From a checkpoint of a small mixture-of-experts model trained on Wikipedia: vocabulary 17087, 64 experts in each of 10 layers.
Below are experts of layer 4 (counted from 0) of a mixture-of-experts language model. Rows are named down (a neuron's output weights, with its number) and show model dimensions 0-63. Each number is 128 + 24 x the weight over its row's rms, rounded and kept within 0 to 255. Numbers have three digits each.
Before each expert's rows: "comes before" lists some tokens at least twice as common just after its tokens as in all text. This comes from a sample of Wikipedia text that the model never trained on. Tokens count by the router's weight.

# expert 29
comes before: "s", "4", "3", "5", "N", "t"
down0:139117133105132156090101163124125108116099154123109115101110094109136145149138134154133155139163130126153138116132117114124116133148152156107125116118157126184091110101123135119123106126112092
down1:147118100102114173119096158124142131133145101096109112085164100124104148177117147134120098115122120104117116101150119113104103122089109108120126173124161125123117093198155130130105163126094127
down2:144106119105150117104147098156081137112148179117113128088135103104163114147129150134113123133108083102111117143093123108133161090119116094104097110144113136141109149143104095074159102145151130
down3:144109148105134184132149139150141141170160124131110132090114145131124106157150159143117163102147083103150095115148144128125105130119132118139125105109127121136098181130140110154081080109138112
down4:093154173178103116134131112132140110161098163157111145132065112130138116119103113125116120152078098105157182167150106106115119169130112131104063147115123103146135149135166147159146102143129135
down5:129137083108112153148070153130161158149158102125131110168118115127088111124169134126155123142157148155084129099155153118084138118139161140142136110117127159132124126097171125140126153091099122
down6:140115105114113126099134128146112121176152140174145145132121078122084118138107073130105127134170115127135114143096133138135134157085137100131134156083115123135114178123136132115164093049109120
down7:138100119119087125150131134169142126124179143141111159137131138124146117096094136097132087142081156150148150132069108141153159127123127112120117110191093173095159154141108110152123113178162111
down8:106101153132101138093157112161140129149126141157153114090119167122124148143141142153101124072101112122116131169168131082123069142133102106094130096090100137142085164124104149123113107125121104
down9:139124139086148088108114149102112120166135128103140148131100140057154136100163148115129102127112161155098144089108166129159126152159120137100105133116106080158159133115160113125124138131117118
down10:102125122085142142154132125140145139097091110132140156140107121139153108155147135154128121114119108116106120124107134126066102154120144112132139111121134099101114096109116173116114114136129115
down11:148095099138145103094120115124125129135170150127119117148095128106132109104082055122140130156114122125165118115127180164138110122166109117115133147144138086179155152099170113151108087129152124
down12:100156135121091128169124143152094120086103123135152136119162174129137140173108162167138147119114130144135109138161108111132135149139134152135175116138145137119099133163121133128173147111078159
down13:088117119132113117125137129118123140120108142170115153120115147128135109145124120101122158155167137105142106140109137125139128103150111148154181165150151110099106140090136131106123112112123114
down14:154119126108107105112146171106122145133134131153119155127126134109119179175163166135150108161185105157121111112121132114123128109119105116096143190116127135111128116118145176155135140149170157
down15:179130140125118138126119109141108103137113122162140100133083053154221080133100139094125130096156128131097138105151100168139191119104066135126149134115117106117143119134140133116136116090122110
down16:090103173163127081188128123110139121122120119163120139163109129149123098146158130117078184184129118159119122168153151095117144115084118093128112087105134148106149109124160109174142139140151120
down17:119107122120144141126137146116141113136130085074153127111107123142148148121095124072115137097079089109145163115154127096129130155130140104137113136085117116121142130132114096146108143147123115
down18:157143173111128176135117126164094110138099150094153143113162111151129119136137101099128103138125134127116164086114124114132103079146153139102139134117099139167134165131150127181133124139142095
down19:126038122142112163155118107167160107124118080141099110120136113111128127101186121147152143115148116106133114120141111147092148114120136171130102101114169117129149152125093159083152075130119128
down20:133177114126121133135104148141127122141072120102083083137135141119106145130136084123109098162132149112094119135112107175147125089149133103139126129147128135171135113170122171086138121111145116
down21:154137143116149159111131141116107105135185144070119147118145139095120142165132107116134105129117093151181097140111141120119120103172140121134101131110167135112135116081128125087112151119094122
down22:125201124174117152079149122160123174127126128125128159125093132155137185106104133162110137164103127161156145127150135169137122153109134112132121150123154167153168127097120110146171113164160130
down23:145145115162100130133102132084129172089100126105097124132145147136130147136122115171172154092141100101150095104128092197117172147132084090146115096140144120137162144142097144121167138106109146
down24:119121114170167136173134135117150142128144160127136117132158130129105142116152149172138143122104133097135122123116097114112137098153151147130167110161113102139143082176133127111153157132121187
down25:142112119113151106105141107130108140101108114106127119107127166141163106145137130154132120119156098133123087091148137170161129081136102161156149135090148111155118132133179122112128081133143095
down26:153100139158113132153111080108158153119122175144100157116137117107133110145126162169135078065132125125149113148157113140127153132169124116138123119137098136140121115127114090136126102093096115
down27:119137108108099135115136124128090113107149110077142119137175115084136163162140132105136141132158102164183144104135150142130152118143127127155143139090115125082127145135141143113152149074125150
down28:083148071164105085109113127107132133140095108090128136140132120130114141161126145122110143142129115160145101114181135104100074142120140110184131130176158123123116134169107129133105143111141173
down29:098153172127126135109100186111110141153104120135123119135093145189136113132136106135084144094136116105178134131138166118102114124171075138112119130170140134117149136130157112083134122154123152
down30:169097123179091102134134106103120163098127169131110129150130128166151109109142126092119121108141141128129193118117104149164112161184106128108141142125133159126148088097130156135113115114102105
down31:143098152159141122131131117138118180107140107148109134138082152125127133071127154154086089146126163190104110178115129104119159136120130133130136142105153154167128164138109125168136126109146111
down32:128097141119171104128089148127080130121166142142113116121121124118115120145120170070089151156139128134101111169115120103156089149080139169176095133114141140176119154126119119145148162151192129
down33:108140139151138117142100133099159133114114147117126095058074098131143135119117195145123149126125121135159132079109135121143122171103154155131092118150140106142168129103124137143175086120126100
down34:103140153115110151125100134125164148096120150141109069118149110135117106152140160148131133140163133119129117138154108125130107137155110140129129119148133130098159134088160113156122106120119110
down35:127081128083117117138167178133093100132126156144158123156136126141103142177132157167171110140153113122123150140128144088130132114111166137108144134116126144174090128129148109107096142186136136
down36:108099135154084137103109134151153119148122117126118107069153118111119167134157162156072120131179135112157125123136179116146132187096084114138131142134077088123119148181147143124119167096136159
down37:162123078148147123104167095157106171112154128167120125131132140105148099142111105100143097114157121178106142084147098140124102109111139139107134119110123174174147101116165139138156136143140138
down38:141134168105147108105157130099147098130157102128131173114136114102104136131120147094134197138127115147138155136138145155102147115166102142162148081115123098116117118145150128078148106167117107
down39:136128133112121104083130108126130112121128162085119125122174137108122138121143139114149159126109105125144056104097155162108110114105162120160139125121132139162154089108130114096097136187126130
down40:136083145124089108135111150063136153110114165143133156125124128147165156094121080108152116148121113151155104117095087103131119089123130132152095113143142135122143125139137142106124148127110122
down41:088130119133154100123086125112081122086069166129141116139142113138180138122123115093085106172139105141102152138128119170115134093158111129174133149128129142153121185124117119131137124128102138
down42:171139153102085127140055127156189140131160089173135128098129170146127135102132104115133100152117120114144129137145165116117126144136132165136124163128103149139140138103099141121120156091157113
down43:150121165118067152084148129124151106126127110106089158152120117115116148146156122128146150131142135168111124104095054130115131083168163148168137122087141124113105090139161130098143111142133115
down44:140114173150133123123140101090135097087137087115145152183137113118086149161114137165157103134128143130125118133084168149123153141101175138155093143123147122125143059147122175143133088136108127
down45:137108161132119156128111097158124086152126118173142172139102119118117149162128106119132108106129140098098162101099153108131167165113132119163144104121082129114125113091105133144130114136147064
down46:163083120164143149145124105117097163138101143139148161158167118126108157161144099163103081089077128125139112130138142111118139136132106130100133128134101167084113157115114154159113114097106108
down47:129105130087155134120142122111119131121151133089132154137129133106126148141083152135157118095138163173109129129104143145174168139137135126111137115127114097131136074111152144094140095109159151
down48:129144145139136157124155112179144160145118139110161180144151087118114132123130118092130136121072117102148125130084192126089128183150158119132132114117118162116130104171139148099115164103093112
down49:141136157099126128121106176103147146108178127105125123112080134134152127120094144195114146147122127132125133102113145150113136150158135112145136076132095120119098135097143152153154113150133130
down50:168143129151102139117160120167108188145206152118129133141166100097146134109114130103183169099078137117156084155106146133114151121137113118126129122147105102114163141119189133137130110125114112
down51:107155120069081123148116129118099161173111140144094129111116093114107133123126114158097148130106130105148091183120120166096136129130149181119149097123145132152121130167124143059125104138108155
down52:125160141115121095145121151114137111107136133110116155168090111173105093161140161144109136151079123160114097143080116155133158166093144158165147145105151090130145143130112107102096144151102142
down53:118123103124097086120106152153140132146106162116130156148142109141117128148114093116114143139098127146109118137132105161145146121122113117104081158142142143095153067149177108123078095121153121
down54:129109158080106142122161095123148097113093137115097126090113109174173106074101179129120103131130158088102140155123150152146117119142125109155153136135145129072164157114101178117108128129119120
down55:145121201140145100108113102135178149088147129127145105103163184144089184146104163147109129171145092151148123089138105149111123138125150126132128146112141098106153121108156129119109177151163100
down56:156120125116113104139118108120107110114142091156144102131143100156111141145114141134142194115171140099122144111127121096095123113113102071155106154172112148141105134076151108143140161120188165
down57:123142136172111103155108151111113081152146155123154137133095146146110113148130135116109128135127164122145162129144111158126122104100111116130122151108101163131162128177141110101100089131099132
down58:170192132134151097143160151170120131135141140170109120104145161141150116153127118155125103117105203122079103161110105140115122130142116157120113190132139153140153112124113130156098130151097071
down59:133136126151140101124095118142074145118129142122170118121136124137095093142162144160144138107134128106137117094174135114135127170141106112157138145134128129133097138112098104123160134137150132
down60:136102125086130101155112139110113116183109158154069134114093169133141115108135119122126143080139113139113164133134086135139126116149127114118117138159169155116115117120119131118159102135056110
down61:136138118169105118101128144100133091119210173113161131100095127128141068154135115153122141140094156145121163117113157148129165105094114135107101116156124107168140148120133125126126093104120116
down62:131139131164140072116121122099148168095133151105142124121111148061136094129138191145089092130176159123103164155122136117157192155146120125117135126148115152120168177146093136120136117133159150
down63:109168144140128111081144095100121084129111118100184116186153126118135145123063157109097160087132105101174125152126121150127133095168124139124133078162106111142120090125123090144179113132133150
down64:099156140120104109119101148098133101131098124086137113125139132120098141174105130108120111166121118127075122179159119111141122151104100149140137150116081136175110161110112123163100132119168108
down65:106137126134138110162126156122087140085145086111144101073103144133134156091126162130123128133182137147104146123135166126143143149158124133161130164121140098073128148116137143105157099160152183
down66:131111112128076096086123137153113079129121143144141164118129125179118128106134130124113113098146112110129136161133138126096102158113105132142094121095101170137137141102074123128123112111143146
down67:106133124127153113119147161084130122149131135093122126108112134101138160104115119125126179162076102136161161114128175115156143126126070140109120128117127174108078135131121120105083137124129164
down68:147104148160126145136128148123136104119141151118108131105158124131089178169117122148115133148113168132142094164121122114129088122133121106140147132094130132116112201138107121145113156112101163
down69:147132148130103123102108154118146127129128136094140145116097146121131162104141083137156143142108151107116084132131173115151143164078137154165095139106146061156178182093118093135122106096183137
down70:138107100092155134105173156125119155151119113151143149160109153141136049126132164155085128111167171097140108141143120099149127088133142152142169188114122177154122122092133142120101137134167121
down71:128131101147109102128142094107148116162135115118118097106155096118094135119146128168093123132153127157102106121128090051142171099117139082136112113125140128109125151115143090148173124163108139
down72:091146121163152145114149110104136129148165099112116142131099064125127132072164124098171128094113148145130153072173132118131133114122132118121066126100120139116043125115141117159123097102118153
down73:098124172150118127067110137152112142189120147122103159184144074139102159094156123131149067123109160133143148129099108129116094124164125145075082138125140094160128097103101134136130168155095152
down74:124118191112140099132126128147137154099074115157170147101146102087105126108170144151150129131145149113126113138110119135132112109131155136127098093108119185131128120120098102125130125131112119
down75:113041135103140144140138165122108142091146127136127148114098097127130130114111146145125097109104098104115131117136163131071109127111090138146157138109143131137126165086131120134083100153092148
down76:085110137131147166133118117135088083118167141129144124152157164106151103131124132163114139089094097084172098106091137121107094098117138117147102081148144120169078107131126126163083162067132161
down77:119110169130093109154081183079113100124133136122148099119148110167138105115133115149155090150169122150121143118118083145106099111151143162135080105155112128142108111142147129159146071170072132
down78:172135112188147112140142156129128119134136125106105110122116099108146109115097151132196107109142171175121116132122144132129083133121128134109122063158093117143109091128162147089147106084106085
down79:090123143111122200131119135130123104158089113179094120133167116081115142112149127074095155114123149159141159103112149121155161155173133085091115111174140103124126138108085149121148094141157058
down80:115091174141111142124102155107107092130129144143132157151137116128135086168138055106117151115114131144131095087124154156151139146157120132155130141131129118149114147087141122156156136141119094
down81:175149127104163129128137084130141126143165190131166152088151135165120126101144146123131076120101153115113129123101114147133124140138097101092157143103113159178143141175135155089079142167113103
down82:112115123111103126096185107089128136118149136190149141150137179146160109091170130099153154132081084127111101155090120128119143138144164108132127145108125126158168115132103174126087152098122156
down83:139099113151142126087166112145101133119139170121082112164120138122133098145138153117102143159127114157181120116132106163129059115138133110102125082132138141093099120098151113139124083077171111
down84:100149131099144148144166117140176127109131159116127114105117163104114177123130114146149131091151069122109115107123120068102083112129126118143104122121160101150121098154058110159098143140118136
down85:135110120125157121112127111132166108135066114147133108136079128132096150170126146092120144184123115124130163114128159155101082152112124122134133138090183147160123114067115176112129149156106113
down86:143092077062148118153155102158115110152146142123112126096111129142121119099120116141131131113117073136087174143140093158102113088125091151141136140091152123135140148121150117156104122138111116
down87:120062169135164102134116121107125132171120118130111115137154127110135132134111142132126108151143146099159113112124156109099104110101116128136103107108121163109144126116120146179102121123142126
down88:106161101116107136150124118150138124127087084127108104151153124143126116106117096139157120138097160143125146137081097141134104148098189142128099121133133114132123102117150105099142135125130092
down89:116132123153141141166119151164142141139133150126134146145116137141165106129135183118077086121151131117102139092118137121166135174120115139185129114130155109122083131138130191154183131136127103
down90:099161186135174134094086102134117151188137141132141141092123138105094159096121098104140164146125146144161134095124149125098156150142141096110117128125178099078149130141142115077138121147192137
down91:141148128132161104127178139115141106154154074145153089118131144116155174115115121126102127144161111112129111118156110127122122153122111108120107130117135127133116152126158129196132125076162108
down92:161113105122114137161130119169081117149161141114142099149130115112121116164148110124098133113118093164113126121115152082175121094106121092138132166124149128125155130101135130080132149145148138
down93:116127149115125139174106102117133125130104130111138120132106111157141156103102128131121141111101169150124136083106085133111125151116141135105136128153084106079160130150147102097149148105120105
down94:110176138092108140152088124132084149156103129120121123146138119108158137131148045085139118080158133131156120119129130123120158164135169158162142093130167099108152127125106111099142115066142124
down95:113149128121141174146128136137172177168149136141145097104128115155129133122139108130150126125159104097135115118125085091127107133137126143121151096126124114110117122105133139142121159109105136
down96:149108090155157134143142151146129118120173133121138179140099096170119122143128139083137172083138138111105123171127142152145111110140107128133112104138111147145150164133099112164096109134155140
down97:138103144098132119120131123126126088160121114125115144143089137150143096170139180135180070170083130126148144118126133104138138132120157148128095100126166134148128128161139142143105161146077129
down98:180122140107144144152170143146108112132164115116095148118113122175097117119118101128136089151157132161136098120165138170139140102095172093097145112114108129139157121140104117108128122131108153
down99:078128142112147159135125106109130148106166124132135074113104143160120128128132096084145138132125130108095107149114142160110131100139134144093110148124144139159149118118104148131105154089100112
down100:117114114097160138107178124130161124086117147139128152138099135131094119123174117120144125115068113090095119133116110108142134155105140124132132143147157075120081097131118135150113189146135115
down101:151180117140138100120145117160095106136157150119100135145126143104126105080125093140103105123130152166141133140158149149119108181108139081121127123122134149116126122147110116124110135122105160
down102:168162131114122128122174138114107120134107125101101112100188117127116135136113145081136184115142153108125139112110097155108158127110132141122116172112106146155133115118138096107152119103133124
down103:154118134157070169145126133096111120122131127160107127126106129100146118138117106110124139152149149118117165060135146115137137172125146133101100115143079181155132132118101142141106104130137136
down104:124169095102148101146121141115132143132162135139146098107180135128150127156095102143157119098131111122072122097121125081095099114133106074122136107099166151132105144140147150133159142120107168
down105:166111129112121160143079170094095158092135154129124153083112143139104164164154137134130146144138118144144097095117135145125130085122124106072131147143124130141131148158182171088134148180136160
down106:145152107125158107129156103144122139140157102130103050142155094126123100115123176138128119086136109193104121118113060146098162140135137147172144139107120122127125151095148129146148116130121114
down107:100165104128106114132154099111138153157148130141111135107104161146136127134112162119128122117175120144135148143147135139130159114107158131148148169108122124128144112115136134117145123135155156
down108:179147186105163126126128138115081160150121101115112144131126142149125150137142087126151140137132122148126115117133138136116150118131135065129136123131140131126151113154157126136117139166154106
down109:117108132158123161135112100078157110109140116159141158122121120129125149126143160100091101162133122088141146113136153157147140164106111113102149132142129116139109102108136119083159149133131114
down110:118084159174143103135113089121131132158150102134133157130136099154168144136143152082120165089135110088144140116144136136135167145091103142082123085105181111143129127125147184083161134114121119
down111:116175141151121147116112114104123110116086128113150137122125108127097133162161157116086125130144076106124129172111090171086181133136075142169139107124131102162150148100112125169126156100143113
down112:094112176166136116161119119121114142140117112144097122166136079145099093133152105116142164134152089135137103119117123151154081124120192085112173093074121153127142107101154129101136152126127170
down113:134145132115113154098140110142148112115094161132114138174141090108131139153166134123141081084132144144096117170129173132085122141134122178113132126159119156118150140131126107120139123126112118
down114:178115113163094055094134136139101112107130136154159105105110114120154173111095107111145120128130125108120133166139153137136103113139165138140158118121173159130146158119107120119161150100131125
down115:134147089104116148158178137165120106132101122104111133109144182089095131147155105123127125119125123127091114097091128096146148058098137085091101104148129143153116167125156141137143076146138136
down116:156107174094113178151136149153139135119109170112143110133142105164089140101127103137131128105141125121107107123102128094103109148087119131187111138090102092127139105105089101128170106119168107
down117:120146129096098108098144091079151134115170175131141109166114134122121130118153120156131164158149148171105134108120159108176164132151191104098157104120108087138133139092135144140116098106135124
down118:176155119107156148102118108109176128151110110182146085124156131100114165122146140153113106124115151089143120104130145142097137116116127084119103150084139144087141109155102109113102128159146144
down119:136126138122118128116139169145114133108164118106120083121134080131126129097099150135148071145121162137096157145159168131167141098114106141117092128126123119128148142137099119159128119135143133
down120:117103136120133144149127137100123133126140166158116100165102161144120127163127129118143130167087135121109149127136112076135120146115132138132116137141086126163075148164136141151108151137129126
down121:109169132175139144153080135126139170128104097110069194125139126097117109148160141117146113151152125135148097101155118079157125138134112121143100066150084150053099114124104119089112117117158142
down122:110118135109123170111109180157159118134180130159140139163146098151107085108127132124099127161118135135086120151146136129138061137102151157116144147120119148110128140100103160126107052129131125
down123:131082109135122136118137105139125120181148066101148170116135171121126125112110122081132140150168143156127126125123117123148151157136178121109080106122168143158150091080158136154115110110134142
down124:109106146079129126108164121117126146110176129184119138096137115127098146093152097112146112077123079110156093094139113143095096139144147166151110129152111125141097109154140149143148123192125139
down125:112112155152112142121148145138136136128142117104154150133154126094146151109128140175103092165159160129123108123150111133133144128098100126133127116148116082148117116111152147107114162073140135
down126:161115099110128109100090145107119147103095113165133138100142154169119134139175111135146137156086127135115114161149177178100097115134117142106131136132133174139138140125155129117121140128122104
down127:104109137158128121157066110182142113088138148112159123124122124124123119104139142180095104142108145144172115118091134182171147153158104117091117129131092105149131123111129156148129128189101130
down128:156116116113113161140137131139101154147158142074097130111150191126122087170143137157123109120167108139157138106181137145166093105178159137109152170124118153124128081131148073123150133080155138
down129:099070103091121177133129100137090117159128139098120111114180140117125133131110122112118133110138161130127115200116134126116177118112164107120107110109136127140116089121121095120122163141121135
down130:122124111124118121122142119095111114103129169120141118106124143146131106108172092118109143096193118111150093101155126094104115127128175144112152136118124147136165110125173122148100117155152072
down131:146100112147102140123155131072132138105148150112134119076115136121121116160151102135133102177129113104102166112142168155103095169128135111117121104157113136109104088129118157144102117127151115
down132:123124137154170114117116163108190105156092152119130147128105100113115101134128094127141123149148159129111129110141144078164151109171080120140102120119123119135152134114113103181068142138118118
down133:136144152188160124118137097142108120120136126120118075125112155120121075174140102160106146176145149133130104125106101095134143090111156080140122107123065102095121147136128094135146112134156133
down134:104095063107139126109145107117123133153135089074168129127069125161127139124153118133172140147113098153075126126115120131103112142132105137150138109089136175114112132159157165136105137143134128
down135:096112154125119154172089094162124149123141133116169141105169151164150110179141151165104107132155172108113126119064130118135154112152136171121135121172119122136091120098137150135152092132099098
down136:083116114123110119147145118112139105149117105122111170130153115137137110184141119121122168086134125160133161092176147129100102125099145106094101109132150097139103091122122129149081087134093143
down137:123186102169106111170143158134113108153138124126076133122102112155162114155113146137114144142123151148091117152095093107143123146151134152161121109129092108135096126118103138071151130116134115
down138:172110143117111134093124144138119052120129106134122170081162105107115138161139071131093124107109111139124135112127149101153094087141124126129100119135142162123104123128106070085116118145152121
down139:146107149100152144158137109152128153112084127142108087137128108080146087124172127137138140124122096196085095102138132158097152134123137115095151132136138109137114137114152130150116126102094121
down140:136134123122104139151111152092138139128146070103085125090153172126136123143109089103137136071091090115142111124144162098088104191137107134117110064172194126119141127152153162126126103177122100
down141:130169140125120121114123155136150123165161131179114114153134167160196090148152135113158144093122153153149137142154136118123128147109117116146102119134119148166112139142114130110125107127102134
down142:155094127125129152151113154149118150147178101123127165109130092110081161158143109140139095145112121104120138149097156122156071145130125154135148151117149133131137146176155106120093172121156113
down143:104138161154117119099102143145118170136104131130116129123153148105106152100100165135134104164114166110163115115139083142139147145116132177105097117131134119153192143142138115148124095159082130
down144:125179132127134120165142146100166147123147101129125115163165130094134131119126178122117119116159125158119099135126122130089113096165101143140151122129175130108148142144086099177054153100152145
down145:148114137102077082124151098120160098122119098106132178135108117130122145115124118114116125147161126128101162178132144136161120142107088134157115126119128135129081113094139132141129153126152156
down146:157136130106159116173166141135127129182101108117090126146106152163128123108091137152117156106073135136139171162127123104126104141125117142125141129112150126126148110143121122104141112166134139
down147:121159133138122188148144123130135132143131110132122142103118112102142177123124153128147138085142147096090107136079089124127086152150110122128163117087120142116107140125069138141104149100139117
down148:150120074123077178117153080106141118135125141119112123092148103110144167135156116146124123145151103118123070140113157159100176140117119131124147151128124132145128154118134141111094144116146102
down149:114115125133132153065128142114095150134140140108170110168098162122185100162116139142098136120100160147159161106143134115160112094122122105134122163163171115134115073167104138109140147160138182
down150:165175115124130108139138158128103106126118102138106153150145139144089145159093104151135123128139117125135136071157137156081128058163126135111112126153113101133142155139147111105117124107173135
down151:093147102114137164122113138132133099120135124155089137110136094212156157113110130163135165113145153156162160150135090081131100141117140145155140121073146116123114149112128098137210144131147136
down152:140118165153098152113098135124090092139133137174158123119107094092125095148101121154145130087113070120137094117123107121106142126176122123115142145117117078154154147169155142105144119135134149
down153:124130092148160102142161101117142126156135105139165136113116119104102109171150118149140143143114158096117107118133090121126107139131127120150118095077181111172119145144125146134091115132148123
down154:089110090085165164144105119128074133133099147135132143094160137113108112133150096106150099114142153132093105097126128155122114109088150162115114104169136160118071146163152126143122124116156135
down155:160131120111140154131134144104107120151128082134113129131123111130126163122164147138147142128078131122159108159152135111098098107129154115148104122159142130153130089103130116101137138130101162
down156:151142103146122124081133072123127118148116119123168132150087137115170150114140113158131143118147101119136151086131137091121120108116097110155149117148155114124098155151117107044106124110121131
down157:134141105100164128086119126153137088102144152136119130081121110147101105098105143133152130131097125078086103106127176131144163126163153117126149113152122178106180138085104144126149130141149146
down158:140128102127103106116088161113112152070076100090122150144149091119130127161158102073147120146127135154108131138147134154107125116148124125119130147133118154069137128118136145131162103181188141
down159:143120104146121119142122094129074114137160175139122116080132150090119139140138120127129130129103105144106151117183148115136106129153164115126104152109091113182165138145124070065131163147150111